Weights of a small mixture-of-experts language model, trained from scratch on English Wikipedia: a variant of Adam for the experts.
Below are experts of layer 13 (counted from 0) of a mixture-of-experts language model. Rows are named router (the router's row for the expert), down (a neuron's output weights, with its number) and show model dimensions 0-95. Each number is 500 + 40 x the weight over its row's rms, rounded and kept within 0 to 999. Numbers have three digits each.
Before each expert's rows: "comes before" lists some tokens at least twice as common just after its tokens as in all text. This comes from a sample of Wikipedia text that the model never trained on. Tokens count by the router's weight.

# expert 8
comes before: ".", " | ", " |", ",", ", ", ")"
router:566527488524491480484494459509418488505565473509506432538484466506485447499525542530481484497483502498441477526506552542521488515574552462500444471523554529436562459488482541485483384472462491560498463513521441458494531542502516542533474604559458509564514508465483516533510458571560422570
down0:498567486510518494431600454492439503454533521499505515470494545487512543554508526475546482401431547546487522522551530574532481560434561458512528525569521535510528571495449498509479508553482519482504493493566522492479483425515456492503521544462571480521475390517503528439442483509531528526
down1:495454603534471565511507575537503493529592427466537503481506470474520490398529520509473525540539498483462523526438474512524522461500513494577516481466464505486439476453521520515465462518470463486481494509530478475541597547504463510537460522572508522395483384510499520446492459497526542510
down2:546520497518439499517552506487522506518525459469527557463457537515457535551514595438455488513532451500509488478405531526498473521443501534475560464562547452507452490510492436498465567491444499492578487526443500541523529521501538494483501378525563474513415546465442551521508459466498454544
down3:562500526521584503507345535491500526516471486516503507463481442443530458498533511541492505494496526517415461523489533477486503481488521464472479511592511537506505543449515462436464424467502483550483535515536535450515526505507498522504533545524439520515452347523472522576540509501528497523
down4:497575521527499563495422533513457440487500559543489495500481516477449546473490513544523503540471488476521474563493514494498495540425446513516417517470450483577502506448485493463455451486513453479475446469548457459498552552464515549503494512465454508459587451533442497459529471621506584553
down5:461521433510458466473502536518484489487589501487495441482601515573460632568476514496458538528506503519539447523520504483515496449506520527455530448476462550492441534511524445591495445483523544425525507475538433498509554520469533541461552505455496436487522501496565485476488497493567524529
down6:545548478423468491481547452454552504547513464563561490545550488503520501493477461445442518523502501602507524476502464515487546531590441507493494472556532613412500463503472511488565526433436484477508491461479446452504521542505517477488563491475514523518510499511497481537542394476516502442
down7:528462444553505480467407541467594517498527488470510524491452512447516466548518491498456529465505507511440494460461512467474522460516550461524454532638494578500477513456552524462456501460494507542516471469501501504470497490499506493538551512453465569509551361564507486526509430508548516504
down8:486474460496517398543526533474465507417508439462529478544511531568442475534478471465523523502532594521421549465522432531484508574510502408534476559551468472481511505526531499581455493468427508524462515567461482519452462538445515553461476533476487501525560546492524472450507487462533517499
down9:445498454470515513509414532445473501522504513513483499474514503561481503490438525506563514522480543547501487559554440512553488604525516520449443461451550496477447505454607463501513440533513468522443453475479503489469458513509517542475506489457478502484455399590524486561570534546478464447
down10:463442574479489481467450539564485558467498565396488517514478487483535475522575485556453481488469481542591417502465547538460465468517494430504538488521497495568456517497494524544525415492487548471514482444497488478473502481448527569507527481502498470487382453537450496534531523483491549545
down11:484507448475608535520376457538605540533479539503463497462540492520540555539471511515445473493455552472572523466530567487505508493553527501496575537517497536474533509541503511507486550483473496438502433511443564488481459516425474453508528485497498496474523475494540458523542415426497505472
down12:452465470529536478477477505496491513547556462419537472500488524407414524520480591506472515450461486537510514530491543517529469476525510533502551469518565491498582481451543479581484376438543516487513536510535480533504551457456530460507424524484498498508485481451586462575531485493528530485
down13:558543562514500478549477563526521488466523489479510462484460510440515531486511419485439547554544501465559532487567523513526512542518485502553538516486510496558577449467512513519526465453512493545482486412448519506494454503512456527543513424608502524403476431489431440460425514477510478507
down14:485505459496489476492467478468474487511475513454485474521522531513428443511476475438500479555447510423450453503503547516450506464500498442412489446577572553497510584587473485509485520415573500453479460512511532410519509479531603484465488458487566496474543473501477513449487505510445560491
down15:573505496489516533562525553523496466460535387505461529445472519552491470441497502452425519508490425480541513518511488422466475464580549545479482480579472493514492516522514549494535501530492563477486536509560398477504516546552534494502449522476467520502505543496456468523456482450566564583
down16:484497509486477356548464542526539470555468494521465518490485510489487547443438430435481545508429490518517490456521557533435520540471538534510450543471468538472501456476540473513569546583463557538516455473467534503444483495468452516507458426481507422470505516500530450497452493438461502458
down17:462515583497571508481374515474454498561511498553443503524519501558490497507484488513466454496490425452518484459500560471533444503564488471495525464618456509446509508560429570530496532538467555445499537478468552500434517524475478475542508511474528502570496515474494469479452492500420474466
down18:524486427522461480524453474537541516485490498560552411531465561577496554589498483484548552517541495492546510542459501546530499499567466557437509425503492528517461555487552531550550536529448565505442479589479514467577541538439529499529470476459521526479486472547480486461479452504475490534
down19:531477602516435500469528510483492527489547495444541474434571485536416478500404439503509539454551542516512514549506510499498472548506540508489432397490511507474480540504506479490570521484456441550515478486437496448448516454433493448536523533421468507515415502452462536504524468508498455481
down20:503511511491513546555506430468544474579530464526494538466479522443561524473489493542489482460510509461549459451514496402475488469511472506487534462435447483563446488480536481464444542465481545417423504555467481467498497515585477524451549585456528485511523521443549537486460441448493479420

# expert 14
comes before: "1", "2", "0", "3", "4", "5"
router:494543428428537508534548448454470590547471516440421447493487469516443485547475522437518446543523535464502530559501468503463521521575528504563522491533532519598458589502520542460491520451525511431465484547477496481446463506528518460459529499483528461506501508541539549447510507508568546460
down0:482496568535474536550516526548519430542562542490551505494507550554548538504531494511430532448483437544496466499532458457488488564530474514503544466465515485517515408441472491433415528475495501439516519520470477514583512537474576458511527465467495546536414497430504499469485601533506458504
down1:476538480488476454560590514507524486482557466447556488507491493470486475431444486411447437460441473512534492481581517507528522416529540576494486502498500432482474505472501457477498543513552483438530467429496442461492457449498532480425494440480500428514484508473517483522538599477513560479
down2:491474490485555581514535530590509545462547503441455431435512523528512496520458477456533501463498535493443517520535495505416526530465530499509439521558551463517447585472522551480607476485550518504414490468543531478446482486504469446478450492533470471457511441468529595492487485522537533487
down3:552488428484495493479496470487495515505476514497522486544501454580497535473534533489479509471447480579456476520514512514512568552679521486548475508495547488461506510541485451478465558553525524485495455482486482486482543506528531463472554519456533451548528407526528464595497517454482544421
down4:516498502536548481576573475488479491476484524460501495480481518544529518496603394470508518451403543459518474491464548577483449497477528467544543508556453453473530487510525497528472482489455606472417475517457495452508522539563459493490560458482464507553480516532425517509460556495471486458
down5:471454543501428560475537496452469465524472477516432580420508427507549478509487595513525497504486504461427515537524543515493502504479518466567458506439543497480447481492512475572464503518483527511619457501519519505526415463508489499565465495547569554473467509490471480527571499501453448450
down6:492587510559544497476528429530480472544470559572487578502490525538541510521511491486560415432492530452543490514529526486500562442480540511494537475493520550389486532517471523499487471455518518532463514541547548489485431494501471612565479537495459552517474537465464532526499581492496453526
down7:542482500479516519521502471475488519462504475414467467493485525586482498463483521431552454461553517545464432540475506471440453531488517459438453436494539589479522473552410489492447507503561484560506452474533503517569471600497466466463525487543515513585530471563492514448451529479503503550
down8:520505524495470496534455533563531510536525549500475462562508491525422600468418516496487558537474473567465508576514514481502514578504558486502463480466530418525515460518569511545508493479540481525549473489573517516518531562514557490446497516380554528504533507516514483535463412554477507513
down9:491528510525509453467520569520534456477522543534512461526522499509544513443489444506484489477496429607514506505569434475504518470490493510510444422582497478454603481566562471526457485444547537495537518490534531569526520549497516507429523468422559527476511442560459521527508475542509459555
down10:467500446461483521467462513439464540495480534455529428563466499512488500494434468474526530544559555476558531516442549540451557514451493468471490509456453526516484518504492575472409521561526452507503456483514463560479520466502499507427508440497595515421471442550447483479549453494552504432
down11:575456544520519502502532466467445517458469442484461529548531513434488447503546510509499505534472496532503506404564556440537487447487447541515504468493472381503521486558478470545415490452430460474529549488515451501463472522442503591524536477500489453475489515499451492497503441561504578528
down12:463480404491461491482465510487454522493451539492397511545495536521379500545485497484517446510519502478531539511516581541476486445548454495529482467482471548508514522513529466469422522487567458545485495544570494471475535511465498455438496457458500512516528422517531452459519474535621517548
down13:496492582476432418518457454469457475455559459551471516563535489547561479467562530507531479463468463510566491522569558563496515504526510514431455537501531490533556502544510452555501582527547473491535479537485502476371465516423520462505515513502489512468498578447501507525455496504513516503
down14:513464424415482522477469487473533550530512527487442562487517439513454437532495563434477482554539545497524526504470515560516555504538453441518494471462519498497469468479494529518518469567489415525485502465524497479401456527567467412481479466457475464505451428535514475490534527504466394466
down15:512506413567514493487568523536492418540466550539496498538467522481554514570500543445437438507458511527532508435554504613493504462540568409512486463493527483444469514475505458554521487510459482521473500521517495567531508419561490520464471539525505473545458434501476545472499535476469475561
down16:540526463510465516531456563475540566515537526502468531464495490531538465496521492512439514509526475462520467525529536487454485562439414525517463456465474509432436511540552532437551434487526512516444505449457451489512492498488600460493449482507497468584565558496544527489588489436452447445
down17:520460475612493490483591534525479488442408540508492550495548531560519512517571455467491534524523504497481540506528479455491516437447544450494489538529520509488475480558493500517550477494455393485548463456479491524490564532459465545504523568481504548544416570485515474499515564489418531492
down18:476476466450499533552491473547480527523463554524499527456506483508445522547475497553487488576517447434524558521497540593557513448586401461513439522498479570519467474456517480505555530529485419565557551481507477495515469498496484518461488423479484542454511494510547450556576485458463458513
down19:443521583455482558564468516550474433500468575503501486490454492471495492550488530551589482453471512577417480513476423479557537498439495512484509457469578419527443509544516488482540491476536503517495464461472573478546525558498550526456512481516474477565478536544519469470499540451475483562
down20:521527610548478478514396481567546513560518466509519477496455490556501493516507575498501497504478526516473475503456536510491511543461510513476490535520491541460483499463512445516404501597501525504538497488438523503504611465540445488502562495566479441557463563539576522485420477484466516494

# expert 2
comes before: "\n", ":", " |", ": ", "\n\n", " | "
router:537439517467559474491555492454450510469591491524468444526501452530597481470514478518443550510515495477521440494501491383479475459484453536566443466536519489546455492499447561558462421557462484508569529536500538490421447481535516482554478519512522529537472527511505542499478477476507449556
down0:434486492438573451477561529535484566454527535405487541455490541474535519468508494415490514520502457519533451527532507509483513498523559546461527529381431484473541539560526464522480480495454497457505525500474409469516517455505473423480520550535436484470422432519466501528494499492457520517
down1:514467511427543530477448483513538464538535465450381502480537544480484452495473536513467464433535506499502459496537538516522503443453491512499646530504504534521480451567540520466537534463550573435496555472442442485430478483461521533586502476506453488545525509544509489487476460494504484459
down2:530506509518428552432533508476528522580471489472481365518505448550513494469553519477539464520493484540454553508430508478584440493472515513523467509528578457505453513536498531465483507454553529465571526522476456479517512427516508532481510470463439549516497528447527461546429562488536554544
down3:458472453550512541481494484452501487484520511571538456509530558572469520529417565480465552536501531467470478459478468474566523576506490509445485473569580509516508506541492521440560484443520468473554473437507576579567442418458521470509514521483526490504500488517538464445473478543449562488
down4:500482435505528499456560502531506537465509478572601446475484479459492498547521575487493468514492470528460432504610537522539493440536575460487486521453437514469509494481471462529532514573514418448518527435489462578514420501560489506474508546494536536470515564471491547496514496468551448514
down5:547451448546547553559450492507537497508499476480408525443497438520456449512543496487410522465514530465513529481530576493499505498460498490484473462532631569437538493421529458520481455467477467488443463489470443407518464491471469480450478491499513454484495467500502510489489474543489585545
down6:485540452505427479488433522503457479478505489477548488477471450400522472522459565541455501450517473496478501515531531528506531527486603465441474479469525517488454458518490503466581498523469537581479483509494498513556530474527525590485454548453547477539508654497482512519548546547485511479
down7:495558493489511478456622525546573496584455476458544506455487428450482490487464554491429471532477465523489488530591510526524500477513462473489477526481467424545519518514443530540481485498458497521503471554457502536410486591495526542520492508544540451476523527510484474556520538421569508548
down8:534539609569549502512458545441539461522512530526506556518499557500589477523489442485527464481504441516515533463515513552510510452529500521550473521599483505462452475514528515541537498489560557468535489475479510488456508456550428458502515455475505513563495417508480456475458382502463550465
down9:492459523511506485577583557562566502485512466510517516536483536561518592492532536507504502507569447424462539532536427437523461431491458474478512454505522548474488471525476509444501530460509502508495517465423512514494483465616543558509556539567513527437527508503486479460522475427499501558
down10:486447476417506473510347536485465506497526557525503478455456452515523449448478540526487452511501512496533496479490497422480414461518534504538398506596480579478490461500488538491519475519508519479499523506446544488463533449503488457516493472518457489467491444548513429538435450507502448453
down11:482523451547463445561492554475578479433514449531513550452555492468488495493533522543474500513526479426546526533458473489449461441497444497469483514510477444515524554436479501451445530426432450556509461510446523502534492529473510519495469454443570482521503580461578470499399486533499491547
down12:518542540500477471491477505452553481517516475531493532552451507438541457496562488498537528574486523560422482496434450591528513465504552553500432479479501484460468499557509470487491554461546517492532444503602577534508500413428490503462527472511523450454458436560523528508513541501556503445
down13:523530619503473447526545512412512499516429537520469540551550482471496536499508429520470492448487475481522538478504426446446505504460471490552482518446499473469470478505476534544501595492534581510531429507466475508483462481505493472440502453533461556498538409509475485376504506473482489522
down14:499542509442504526556478521451508485437531503427485563544544542525506493457478513480445501533485480452421514507556503447504472474520431572497476473469535515534456449529518476453479512497566485621527521493507479500442440558478570553516469475451530505514384518512529469504508573454543476540
down15:495513528477534461493442484442541517571517522533495484466556471482384517539572480484577477454475548504498458466493515532537512469507548523477470499395491505468536471486493452507545504555501554519515433504451504463401561501481472495519474503410550549478539588517564482537541503536484533461
down16:493501485510556530470502497534485537463451494432549503475524498568519472514416474494510463469518560552562505527493492460467440495453386484471463464623573489449530413568471528480463533547435470536517544520541494501506537480446567510475571520479512549488516475489484526527501470497481560538
down17:489499625548539577518446526449501506478494528542530491512520511555450482493496546492501475492457447472424508512530541533506568488557500489481526555597519546470521503526527528482514482487554484480496483484487505475536494384533487486490552578463502484573558383419477464485536488501498485491
down18:468542452535548502537525480502542480421549496495484477530567559509491540546545553529538535547525564507468515567436496511494467505532501429457524478530515437499561476450496519524492410571496494533490548527509479578439449482484483530530518615516486552557515502476489489516516494475570564575
down19:527482502493448467436503516550496448452558482550582426499553527448547487396418542485491449545465517447522511462556460508491453513442489486461423464456530491494467455545495480482487467500406483543472498468491449514502541481474532460521423512535517498589493463514498551495474483491565483551
down20:504522539464479475459528445531529508524487453486458429433493465501489559495498478499503461586461498545534512502463457524496521556424564461507496496439488481508562526509505560547478540538496465485542452489500500577460511589408477554415410458543534518487507525507452562559463515485518462445